Experts of a small language model.
Experts: 32 experts in each of 12 layers, 64 SwiGLU neurons an expert, 4 picks a token.
Training: a variant of Adam for the experts, 4818 steps.
Below are experts of layer 4 (counted from 0) of a mixture-of-experts language model. Rows are named router (the router's row for the expert), gate (a neuron's input weights, with its number), up (a neuron's input weights, with its number) and show model dimensions 192-255. Each number is 50 + 12 x the weight over its row's rms, rounded and kept within 0 to 99.
After each expert's rows: "gets" lists some tokens that make up at least twice as much of what it gets as of all text. This comes from a sample of Wikipedia text that the model never trained on. Tokens count by the router's weight.

# expert 8
router:40 46 46 43 54 52 59 39 48 58 37 34 45 65 43 71 77 48 40 40 60 55 51 45 48 41 43 49 30 48 55 56 68 59 49 67 56 52 60 52 45 44 43 46 59 56 42 69 40 36 46 44 51 60 33 49 42 38 53 68 23 23 56 57
gate0:50 56 53 56 56 58 65 45 45 37 56 38 35 40 50 44 49 50 62 33 48 60 23 42 55 29 33 60 63 54 46 54 60 76 33 43 52 27 39 66 57 67 50 25 43 52 65 42 63 49 52 48 42 37 68 72 54 48 68 47 51 72 61 52
up0:45 53 47 50 38 50 43 49 51 47 41 58 56 55 29 32 70 55 48 51 39 56 63 60 49 53 39 40 55 69 54 44 49 52 32 58 56 62 38 36 43 60 53 66 45 68 42 36 45 65 55 44 50 45 36 46 65 60 57 59 32 37 43 70
gate1:71 40 26 52 52 40 75 44 16 47 50 70 41 40 62 69 49 64 27 13 37 48 45 72 53 38 66 52 69 50 58 56 40 50 36 36 79 51 50 55 50 60 71 50 35 55 63 54 49 44 39 58 46 53 51 53 39 39 61 62 51 50 51 47
up1:29 43 21 47 41 49 57 61 63 57 43 50 53 42 49 38 43 60 76 67 73 35 56 45 79 60 29 57 41 46 55 43 47 60 60 53 47 34 57 45 65 49 45 68 34 48 52 75 51 30 66 30 57 45 83 50 61 61 44 45 36 58 32 40
gets: " |", ":", " to", " of", "\n", " the"

# expert 16
router:21 39 50 50 65 57 70 51 55 32 52 47 28 47 85 38 55 42 44 26 39 45 32 51 57 53 50 59 57 30 54 61 41 49 55 66 54 55 50 59 45 65 58 31 53 72 26 56 53 25 49 63 55 48 60 64 33 40 43 61 36 35 66 48
gate0:72 39 41 40 52 64 57 62 55 60 45 70 46 50 34 45 62 41 60 52 47 58 31 59 55 48 36 52 38 41 52 42 60 46 54 53 52 67 54 64 62 44 52 52 71 42 55 66 44 57 65 48 29 42 54 47 48 40 44 53 42 43 51 27
up0:40 44 56 51 31 48 65 44 42 60 58 33 58 32 46 42 49 69 52 46 38 49 51 30 48 48 41 63 43 27 44 54 49 59 45 66 50 33 60 33 40 37 58 42 68 63 35 54 57 57 35 52 44 78 51 40 68 51 75 75 48 47 53 77
gate1:27 49 47 47 34 24 54 63 52 42 70 59 85 22 50 38 40 35 55 36 53 51 65 47 66 59 22 44 47 40 42 60 50 59 48 38 64 56 54 50 76 32 45 75 48 62 58 40 44 56 48 56 49 37 54 44 61 53 56 46 28 62 27 38
up1:62 38 73 56 49 59 42 43 38 46 39 45 35 67 53 56 67 79 50 60 66 41 24 38 34 39 53 48 43 40 53 53 64 41 42 62 41 37 59 58 35 54 48 46 50 43 37 57 75 65 48 56 55 66 28 65 69 66 60 56 60 44 53 62
gets: " of", " and", " the", " of the", " The", " in the"

# expert 0
router:44 48 36 51 58 56 55 26 49 33 60 25 51 47 48 57 41 51 41 28 56 42 67 46 28 16 50 67 49 52 53 49 44 65 39 56 64 65 57 64 50 44 49 51 61 58 46 58 51 28 47 40 55 73 50 53 24 59 45 49 53 50 70 58
gate0:57 34 45 42 50 53 64 48 52 39 54 41 56 49 49 61 42 53 62 43 60 45 44 57 54 58 64 45 37 51 43 60 29 78 50 62 33 56 55 55 61 53 26 41 64 51 41 50 35 36 36 65 58 48 68 75 51 40 45 58 54 52 62 48
up0:75 61 76 66 46 46 65 77 62 54 37 35 51 35 46 68 61 60 57 37 44 52 26 31 73 45 50 50 48 40 49 54 53 46 50 53 47 41 48 53 57 38 45 47 56 42 46 38 52 81 42 52 48 33 54 34 62 44 49 65 53 56 67 49
gate1:39 69 50 49 36 53 34 35 48 74 67 55 47 58 57 35 41 47 47 47 42 37 48 16 61 39 48 63 58 50 47 51 41 20 48 51 34 56 42 33 56 42 45 39 48 66 65 57 58 57 54 44 65 40 49 28 46 54 53 65 56 70 36 43
up1:49 33 39 63 49 62 66 38 42 60 57 75 52 59 47 44 62 20 63 57 69 31 46 56 71 75 54 53 66 37 38 49 43 72 68 62 57 42 42 47 51 52 37 53 50 63 27 45 82 49 47 52 44 54 36 67 49 51 58 57 55 62 71 69
gets: "1", "2", "\n", "0", "3", "4"

# expert 17
router:61 34 53 55 42 49 39 45 41 53 43 67 61 44 54 67 49 28 57 67 30 41 61 67 55 47 39 62 33 49 67 66 53 60 66 17 51 62 43 74 56 66 43 66 63 56 63 67 45 49 63 56 43 42 39 53 59 36 61 44 43 31 57 34
gate0:67 69 41 60 58 68 49 47 70 67 58 44 22 34 40 40 24 46 59 49 41 49 68 36 41 54 38 42 57 48 32 54 49 39 62 58 47 54 51 46 37 44 42 27 56 63 50 48 42 43 33 45 41 48 57 63 51 40 61 40 44 29 59 57
up0:54 47 49 62 44 57 38 66 71 55 66 57 61 20 31 58 48 61 63 76 51 66 45 22 63 44 37 53 48 38 59 34 29 42 51 33 36 51 26 47 33 58 49 64 55 43 59 39 44 56 61 54 40 61 39 41 84 17 61 35 50 41 53 40
gate1:70 40 44 77 28 47 48 56 40 62 35 76 33 47 43 59 34 50 65 64 56 52 48 59 50 52 48 49 53 72 58 49 67 46 50 49 47 47 18 61 41 64 40 62 60 32 48 40 42 63 47 39 29 26 46 51 62 54 48 30 53 52 57 42
up1:65 30 43 58 40 49 31 66 27 48 42 82 54 42 36 51 32 36 72 74 44 53 37 58 52 55 50 57 35 44 75 54 66 61 56 18 42 54 33 63 54 64 46 66 66 49 45 56 34 63 43 51 47 35 42 44 73 48 50 30 46 44 55 23
gets: ".", " | ", "-", "\n\n", "–", ","

# expert 27
router:37 33 43 51 68 56 70 29 29 59 37 38 52 57 62 37 52 72 48 33 42 58 37 61 38 53 41 47 54 61 57 83 71 62 52 52 57 51 67 52 50 54 64 39 58 60 35 55 40 11 46 73 51 46 24 83 42 64 48 70 39 51 53 58
gate0:63 85 63 36 51 40 44 60 73 46 55 44 30 46 46 60 55 50 32 57 67 37 35 25 42 57 32 52 49 42 52 57 30 33 64 73 65 32 35 55 25 35 53 40 59 64 71 48 55 46 44 60 50 50 66 49 70 31 54 29 46 54 42 50
up0:39 78 38 55 58 34 39 29 39 54 65 49 56 32 61 62 54 46 51 56 34 49 43 63 59 47 59 43 62 43 39 51 45 54 65 47 34 29 36 56 39 34 47 61 38 64 52 60 30 76 52 53 65 41 41 61 56 49 35 47 51 51 66 51
gate1:36 56 54 41 43 37 57 60 54 34 26 51 27 42 55 49 56 52 48 43 70 49 74 46 50 59 72 38 55 56 43 51 50 62 53 44 33 63 59 59 62 49 62 43 51 49 53 39 42 32 67 49 64 72 48 54 54 43 43 65 51 69 48 54
up1:47 49 47 65 36 31 69 46 68 39 37 50 55 48 61 54 57 44 60 54 60 43 72 47 49 59 66 46 31 52 45 43 64 50 46 43 47 74 58 62 63 75 50 60 61 50 49 52 55 36 51 42 53 59 57 56 46 42 33 73 44 62 56 57
gets: "1", "2", " ", " | ", " (", "–"

# expert 10
router:44 58 64 53 54 51 43 40 52 64 54 42 60 47 51 69 75 37 35 51 43 52 49 61 44 60 61 62 41 49 52 69 60 58 71 51 45 70 63 59 49 29 71 51 46 47 46 63 56 42 34 56 42 56 53 44 41 46 63 64 50 34 61 56
gate0:46 51 39 70 65 36 56 60 49 42 50 65 40 56 44 62 56 49 62 52 52 51 39 37 27 64 21 53 41 46 43 50 43 51 52 57 51 40 37 36 36 36 40 49 40 58 57 48 60 40 31 66 56 50 53 36 48 64 63 47 68 45 62 58
up0:52 34 67 55 62 60 37 49 38 41 52 44 63 40 41 48 41 43 72 47 59 54 43 43 63 79 46 58 54 31 48 32 66 35 54 58 48 58 25 51 57 48 60 43 56 51 14 55 34 41 48 34 48 24 58 45 56 53 60 55 52 63 39 45
gate1:54 58 57 54 56 39 68 64 56 41 63 42 53 42 69 52 40 63 36 38 56 49 55 28 27 30 57 47 36 39 32 49 53 56 55 45 73 48 57 68 62 45 57 53 67 53 57 53 56 38 42 34 69 48 69 42 55 64 29 44 60 70 21 61
up1:33 53 55 70 61 60 69 71 65 40 51 40 42 46 45 48 42 61 28 54 52 40 42 61 45 63 55 39 61 50 70 52 49 50 62 41 41 52 60 51 37 57 70 41 55 49 49 52 55 49 42 62 55 58 48 47 56 71 48 42 69 66 32 50
gets: " to", "ay", "es", " would", "ed to", "as"

# expert 25
router:50 47 41 46 57 39 65 38 28 47 42 56 47 47 54 75 53 41 33 34 44 57 39 59 65 46 51 70 48 43 48 46 44 59 64 66 78 53 71 65 58 58 47 43 61 77 34 60 45 36 43 42 31 78 46 52 40 48 43 77 43 39 69 69
gate0:67 48 49 52 32 53 55 45 49 55 44 79 54 35 33 50 47 37 35 53 53 48 37 61 53 35 57 60 47 58 48 63 54 52 57 34 70 35 53 50 68 44 36 47 55 60 65 63 40 50 42 32 38 39 59 74 59 44 39 47 61 63 49 39
up0:38 53 50 79 60 54 54 28 48 39 58 43 50 52 67 48 54 42 74 54 46 15 57 59 48 48 73 40 50 50 57 53 57 59 64 43 66 55 59 60 53 17 79 62 64 43 75 47 61 40 39 48 25 45 48 71 47 59 41 66 36 27 60 80
gate1:41 57 47 60 59 63 40 43 55 58 37 64 49 42 43 48 48 38 39 43 42 36 54 56 44 42 60 48 62 43 37 63 63 49 58 50 61 33 40 50 35 58 87 49 62 25 62 49 63 64 42 50 28 37 40 76 58 52 46 49 39 37 46 37
up1:37 41 54 46 55 63 54 53 51 57 53 47 45 75 36 82 73 70 75 48 62 69 49 67 42 73 48 55 27 34 56 37 65 44 32 71 41 47 25 49 55 47 47 43 40 48 43 33 47 37 55 63 73 58 41 45 46 58 59 52 44 60 56 46
gets: ".", "2", "1", " | ", " A", " I"

# expert 22
router:38 59 49 50 68 43 52 42 56 60 65 25 35 60 41 65 48 68 50 39 71 52 59 36 45 75 48 40 59 45 31 37 45 53 55 67 45 36 54 35 40 33 59 56 44 44 74 40 59 58 40 51 46 68 71 59 55 60 41 57 63 56 40 66
gate0:42 55 60 45 65 55 47 55 55 43 41 70 60 59 50 64 60 39 32 46 63 28 33 40 52 50 59 35 58 55 65 38 30 59 57 39 49 46 42 78 38 71 37 43 28 48 34 45 39 56 55 60 53 54 56 72 60 47 65 48 61 34 63 21
up0:50 44 46 66 69 66 51 38 60 61 60 48 59 50 49 47 38 44 55 38 49 42 40 48 58 55 68 59 53 43 39 52 32 55 46 43 42 51 52 61 31 34 53 37 33 50 51 38 57 47 31 26 56 66 67 30 63 55 64 53 41 55 57 65
gate1:45 41 54 57 70 57 47 44 44 51 48 55 53 44 40 49 57 41 46 43 36 31 45 42 42 54 66 42 59 33 49 64 54 49 59 37 52 44 77 72 61 45 59 39 57 63 50 63 62 61 36 82 39 52 46 58 19 50 31 41 52 52 70 41
up1:53 57 37 55 50 39 39 46 57 49 60 49 63 65 53 55 35 56 62 48 55 80 62 38 52 35 52 46 40 47 50 57 37 49 34 46 41 44 43 26 49 53 32 54 32 43 58 38 48 43 49 58 63 52 51 42 53 50 41 48 38 39 31 37
gets: "er", "ar", "i", "u", "an", "o"

# expert 14
router:62 34 57 41 53 52 57 47 27 55 34 63 34 50 49 65 62 53 44 34 60 42 58 49 56 38 59 50 48 56 53 76 47 60 48 53 60 55 53 61 61 48 48 47 56 66 52 72 67 44 52 55 59 68 29 71 22 53 48 49 31 40 53 49
gate0:37 41 65 44 51 31 64 39 40 53 57 66 26 67 36 61 66 35 53 65 57 46 82 60 58 66 29 29 57 51 75 45 58 22 33 50 69 52 53 50 49 77 80 45 48 73 41 40 48 42 24 38 38 58 44 59 73 51 52 37 56 44 45 40
up0:57 44 58 49 47 49 63 39 46 53 53 68 55 40 45 48 49 59 56 51 52 69 58 51 55 46 48 43 55 34 75 37 43 48 61 55 49 42 49 64 60 23 74 43 40 36 53 58 49 58 30 21 55 47 39 45 62 51 41 63 42 70 47 50
gate1:50 39 39 34 61 56 32 60 32 50 59 32 74 72 47 46 44 56 39 46 70 77 56 57 51 42 38 45 59 46 29 50 57 65 20 38 59 81 71 44 58 56 34 50 51 26 67 53 51 42 46 51 40 69 44 57 40 54 38 58 51 40 58 54
up1:50 61 51 63 46 41 25 52 54 52 59 48 57 81 59 55 33 55 49 57 23 38 66 43 82 45 23 63 47 49 37 58 72 36 74 46 43 53 54 51 61 43 47 42 59 59 34 44 60 42 64 63 46 49 59 54 45 38 40 27 19 37 75 27
gets: " a", " A", " |", "A", " was", " is"

# expert 26
router:46 43 45 59 80 45 58 46 66 49 59 32 51 49 52 51 60 20 34 49 59 49 48 32 42 48 38 56 53 42 49 50 54 37 48 51 65 44 51 67 42 41 59 64 51 54 71 45 62 42 53 45 50 57 60 42 35 57 75 57 61 47 51 63
gate0:45 59 61 30 57 61 69 58 43 43 48 19 74 50 37 57 55 46 63 59 44 51 45 51 55 50 67 47 69 46 39 62 46 62 51 62 49 34 40 49 47 46 55 53 62 48 29 41 39 41 59 58 37 57 46 70 50 56 53 50 35 29 71 57
up0:57 46 41 57 62 57 41 45 57 56 39 66 48 51 64 64 54 48 43 65 56 50 52 52 49 41 71 33 40 56 61 24 63 49 50 35 42 60 48 63 56 45 33 36 33 45 52 39 30 37 50 39 50 47 45 60 49 48 27 56 56 53 62 70
gate1:28 33 45 49 47 39 55 52 63 53 66 60 36 38 59 63 46 57 49 46 53 63 74 58 46 47 50 56 59 49 49 45 29 51 42 67 75 51 62 47 63 60 73 47 50 18 63 50 55 42 62 67 30 42 53 37 57 56 32 28 59 39 57 54
up1:62 45 39 33 48 61 53 45 43 66 28 53 58 51 27 48 59 71 68 26 65 59 55 46 41 50 50 54 54 55 40 70 65 49 56 59 37 84 38 72 48 30 48 38 63 53 57 32 58 63 31 47 82 70 39 54 37 55 59 38 42 53 37 63
gets: ",", ")", "ing", "'s", "s", "ed"

# expert 23
router:51 31 49 52 52 39 65 30 43 52 35 58 36 30 36 74 74 56 40 32 62 57 38 51 43 49 53 46 51 50 46 64 70 53 44 41 64 48 59 46 56 63 42 44 54 58 31 61 56 35 37 44 42 61 42 61 38 44 43 52 34 38 55 48
gate0:43 51 50 46 52 41 63 42 28 50 44 52 35 52 34 61 40 40 57 51 45 41 48 44 43 23 57 46 51 38 33 55 50 46 40 67 60 57 55 43 61 53 45 50 58 41 74 32 45 56 79 48 30 54 54 41 34 32 53 40 43 32 49 41
up0:55 60 55 62 41 69 65 75 60 53 37 51 49 74 56 66 33 48 39 47 65 29 51 36 40 48 46 61 48 49 57 54 30 55 53 54 47 51 52 45 72 52 60 71 53 49 42 48 52 56 35 65 45 36 57 43 47 42 58 50 42 64 51 49
gate1:49 35 46 35 48 64 32 30 40 63 34 48 62 56 46 73 52 34 33 59 49 53 70 57 30 66 70 58 48 68 49 74 58 45 44 47 50 44 59 48 44 47 46 57 53 55 51 58 52 52 38 46 61 45 51 52 54 60 70 35 35 35 37 54
up1:46 63 69 35 54 20 48 59 45 54 46 60 70 47 36 64 43 44 43 69 59 55 49 64 50 47 38 59 57 57 61 44 51 38 68 51 49 46 63 71 67 68 39 66 24 38 59 32 57 68 67 57 25 41 49 35 53 33 40 55 63 40 28 38
gets: "-", " in", "–", " |", " of", " a"

# expert 9
router:45 47 33 55 62 49 61 49 38 55 51 42 63 39 70 51 53 43 48 23 44 53 39 67 31 36 46 60 38 48 53 78 58 73 46 60 68 53 59 56 61 40 66 42 40 56 58 62 66 27 63 49 67 51 39 55 29 53 57 66 32 39 72 56
gate0:43 38 67 53 43 44 75 54 61 45 45 41 51 50 39 55 68 41 56 46 48 39 37 46 53 42 35 48 66 14 44 61 37 45 73 60 46 42 42 60 25 40 57 49 62 47 39 40 37 59 42 63 57 49 55 50 59 43 52 66 46 50 45 58
up0:48 57 70 46 55 55 42 58 56 59 64 37 50 44 50 74 61 35 45 72 64 18 36 44 44 42 46 52 56 39 64 47 52 24 74 54 45 32 59 38 52 47 58 51 51 59 31 63 51 62 63 33 43 54 63 54 56 40 51 62 66 52 47 50
gate1:76 54 42 54 61 43 43 42 53 50 36 68 48 32 47 38 50 47 44 70 61 63 44 44 52 65 55 46 50 47 54 58 69 43 54 07 44 56 40 50 59 52 63 49 52 32 81 58 51 54 31 73 53 42 35 66 69 32 61 28 33 53 48 57
up1:56 53 40 60 42 53 37 45 44 52 47 71 41 33 34 55 55 49 49 83 81 50 25 40 56 75 44 45 51 36 51 52 56 38 66 28 40 54 40 58 52 44 51 51 57 49 42 59 54 52 51 70 67 59 33 53 66 43 47 42 50 59 47 34
gets: "\n\n", "\n", " ", " | ", ".", ", "

# expert 7
router:49 34 18 49 53 47 65 44 58 55 54 44 83 42 71 59 40 55 28 34 55 52 49 32 52 29 59 41 53 40 33 63 55 48 35 31 65 48 67 54 61 45 39 58 48 45 57 43 52 44 40 41 64 44 62 39 48 65 54 51 46 54 50 57
gate0:53 31 62 52 41 34 45 43 40 63 41 35 57 61 66 83 44 63 53 38 70 57 42 31 49 38 39 62 37 42 66 73 74 73 43 60 36 41 45 36 53 37 33 42 70 37 32 55 39 32 39 58 57 32 42 38 32 61 59 40 34 62 63 62
up0:31 58 41 39 46 55 55 47 62 31 46 46 21 49 46 38 60 36 47 38 39 54 50 54 43 85 87 54 51 66 62 35 46 40 57 59 61 55 45 57 43 45 54 51 37 67 39 51 48 43 43 52 44 60 61 40 46 42 39 60 49 34 63 36
gate1:28 52 42 47 45 67 48 31 47 48 56 44 46 57 41 48 59 48 47 68 51 38 46 35 42 43 46 45 36 24 59 51 50 69 80 48 52 38 52 48 58 36 59 65 67 46 63 43 48 47 48 65 51 56 46 63 59 43 49 44 46 57 47 49
up1:55 51 54 36 45 66 30 51 53 53 45 56 50 53 65 66 39 55 70 48 36 64 69 63 42 58 63 46 55 44 40 60 42 53 51 41 63 74 51 24 66 49 22 54 46 47 47 49 63 41 46 67 56 46 44 69 38 56 53 67 51 41 23 47
gets: ".", ")", "s.", "\"", ").", "2"

# expert 21
router:53 15 66 38 55 57 56 33 26 71 68 42 59 47 51 49 50 69 54 34 48 56 45 54 58 48 42 56 48 40 39 73 80 57 52 56 52 47 59 31 65 38 50 37 60 56 45 71 55 42 30 48 48 42 32 53 36 63 46 54 52 59 34 42
gate0:71 58 37 43 64 41 44 43 50 57 65 44 66 58 40 46 38 55 55 50 71 61 58 39 47 41 45 63 51 56 51 43 49 54 34 46 85 52 41 45 46 42 39 56 50 41 47 36 59 61 65 39 43 49 32 53 20 55 58 18 50 61 45 55
up0:42 56 50 48 54 36 45 47 66 54 52 47 50 45 56 44 57 56 55 59 55 46 61 35 50 15 47 48 40 40 59 51 43 67 26 67 56 50 36 55 40 48 47 64 58 38 68 44 49 43 50 40 71 55 61 62 59 51 46 25 45 54 53 51
gate1:44 55 21 41 58 50 59 33 50 45 78 47 36 38 47 52 62 46 55 64 74 49 41 19 54 42 36 62 45 44 54 48 50 42 58 61 39 49 40 44 40 32 52 64 59 61 57 48 57 25 57 33 33 46 68 64 69 49 56 58 47 65 53 71
up1:56 44 44 65 62 56 40 51 31 46 65 58 46 77 34 57 64 50 47 73 95 40 48 46 61 57 54 54 64 56 62 36 42 45 47 54 36 49 41 58 20 50 34 61 45 31 42 42 58 67 48 44 57 71 65 59 58 58 59 36 52 46 59 40
gets: " | ", " |", " ", "-", " (", ", "

# expert 30
router:37 52 52 39 64 52 60 26 51 44 39 39 28 60 44 67 68 31 35 40 44 50 44 57 45 48 56 55 52 54 53 59 55 36 58 57 55 52 53 56 62 44 81 52 48 51 51 60 54 40 40 61 53 46 42 51 30 37 61 48 42 32 64 58
gate0:51 44 42 54 50 26 43 39 64 51 44 53 51 40 41 19 47 38 54 54 39 39 69 44 29 65 48 38 28 37 66 64 56 43 35 69 48 51 44 46 56 69 58 37 65 44 28 37 60 53 47 62 54 64 44 43 54 65 49 52 54 63 59 45
up0:60 35 65 55 62 47 45 25 48 52 78 60 71 60 61 59 46 31 76 65 34 61 71 49 66 50 44 49 43 52 50 46 35 57 45 56 64 44 66 40 50 61 45 61 41 54 57 39 48 56 52 57 47 40 38 17 51 43 51 52 52 56 32 59
gate1:64 48 42 40 47 46 65 34 66 35 82 55 46 53 53 43 54 52 73 53 45 65 57 41 33 57 59 57 60 45 35 68 46 71 39 47 30 34 56 60 42 44 45 35 27 52 51 51 36 50 45 56 47 60 41 45 41 47 56 30 52 68 52 73
up1:40 72 45 45 65 59 40 50 46 52 42 40 58 74 39 62 42 39 68 64 35 55 63 81 47 39 42 52 53 46 53 63 46 52 46 36 51 55 53 42 40 80 64 72 89 48 45 32 58 46 58 48 51 59 56 37 50 50 34 46 53 35 35 51
gets: ",", " and", " in", ".", " of", ":"

# expert 2
router:40 51 49 53 62 31 60 43 38 58 34 50 49 48 52 56 78 50 24 44 65 66 59 66 37 44 51 57 28 41 54 65 40 57 38 55 56 73 58 57 49 58 53 54 34 67 54 69 65 42 49 64 50 47 32 43 42 38 56 49 37 33 56 63
gate0:51 62 60 45 60 42 53 47 66 45 50 44 57 36 47 47 42 30 51 59 22 33 52 76 55 49 54 46 28 42 53 44 55 62 47 45 58 42 57 73 54 56 47 50 71 68 48 53 57 55 60 36 45 44 63 45 52 73 58 50 67 33 77 56
up0:42 31 46 47 40 41 57 50 35 47 41 51 57 62 51 53 62 38 30 34 39 44 50 64 44 46 47 69 34 35 67 54 60 67 44 66 63 64 59 47 74 54 42 34 45 59 42 56 41 39 60 57 62 57 52 62 27 41 61 50 28 47 44 49
gate1:31 48 26 67 64 33 64 58 53 39 42 41 46 49 30 55 44 54 54 32 47 19 87 35 50 42 30 46 49 34 56 50 59 41 62 50 62 51 48 55 61 37 26 36 60 54 64 50 44 40 53 57 56 39 57 57 37 39 36 56 53 57 42 35
up1:55 46 40 72 46 46 59 61 62 39 55 38 57 33 61 64 63 41 77 42 49 37 64 33 51 47 48 48 37 31 47 41 29 44 49 65 69 57 43 55 63 68 46 67 54 43 44 38 46 51 43 45 31 47 63 40 56 70 61 66 24 32 47 54
gets: " in", " to", " I", " In", " for", " an"

# expert 28
router:55 60 31 52 57 56 53 45 34 48 37 49 63 50 68 50 57 53 46 33 49 66 53 63 24 54 54 43 57 57 55 63 51 56 51 38 60 52 64 48 53 76 64 35 37 49 44 67 54 26 49 52 44 65 38 40 28 47 57 61 36 28 54 50
gate0:50 31 47 61 53 45 50 54 32 56 32 41 49 41 40 55 70 65 36 58 61 53 55 76 39 43 57 52 40 56 52 38 69 37 47 56 56 57 58 61 55 48 36 62 62 49 51 58 40 60 55 54 33 45 54 59 53 45 38 55 53 55 43 41
up0:54 52 54 62 54 54 57 52 54 46 39 45 18 36 58 50 56 50 37 49 24 33 38 50 43 45 37 37 55 51 37 35 54 50 48 44 61 56 27 50 59 52 51 69 68 62 47 64 56 52 45 37 48 46 71 59 60 60 54 39 34 47 63 47
gate1:54 40 44 44 48 47 56 61 32 53 48 45 60 19 37 48 51 54 58 49 39 68 36 55 36 61 30 48 43 28 33 36 65 56 52 57 44 46 37 63 56 52 79 64 41 77 44 47 68 46 54 61 51 46 46 54 52 40 57 37 58 50 51 36
up1:55 40 42 29 45 44 50 56 68 73 54 52 53 78 42 38 74 46 50 49 45 50 59 37 48 55 53 55 55 58 34 70 36 70 50 27 44 34 43 47 37 59 59 35 62 50 43 74 65 49 54 65 50 37 73 51 45 67 58 59 68 38 24 43
gets: "\n", "\n\n", " the", " to", "==", " was"

# expert 12
router:42 49 68 52 66 51 49 44 54 47 72 18 47 58 50 46 57 40 51 54 59 37 65 37 41 56 44 45 66 47 39 36 54 45 60 64 49 52 55 61 36 40 48 60 60 45 59 41 80 57 58 54 57 55 63 49 33 57 69 58 56 58 48 54
gate0:46 42 58 34 50 60 43 38 69 44 35 55 63 69 49 74 48 32 35 53 68 74 49 57 62 28 54 56 54 36 51 47 45 44 31 52 56 59 67 45 34 76 50 51 55 33 50 65 35 54 52 35 60 61 36 37 45 35 47 50 43 33 44 41
up0:47 61 36 52 70 61 64 27 36 38 28 64 51 39 53 29 39 71 73 40 48 44 50 63 42 23 48 54 59 38 36 61 52 44 57 50 44 41 55 48 53 49 49 52 45 67 42 50 54 37 40 29 41 34 50 58 65 47 26 60 26 43 57 50
gate1:48 45 61 43 47 64 35 47 54 31 74 44 64 48 63 60 51 46 34 53 57 42 43 49 60 39 51 57 53 41 42 54 46 36 59 61 47 42 55 49 45 31 69 51 55 64 40 43 57 39 38 44 40 59 56 50 54 43 21 38 56 51 40 59
up1:63 59 62 66 68 56 52 69 38 53 69 51 43 23 32 38 81 51 42 58 42 38 47 40 53 74 60 54 60 48 45 57 62 45 41 47 48 34 41 63 41 50 50 38 43 50 42 53 76 21 41 58 62 58 41 47 43 42 64 45 35 33 52 49
gets: "ing", "s", "ed", "a", "es", "y"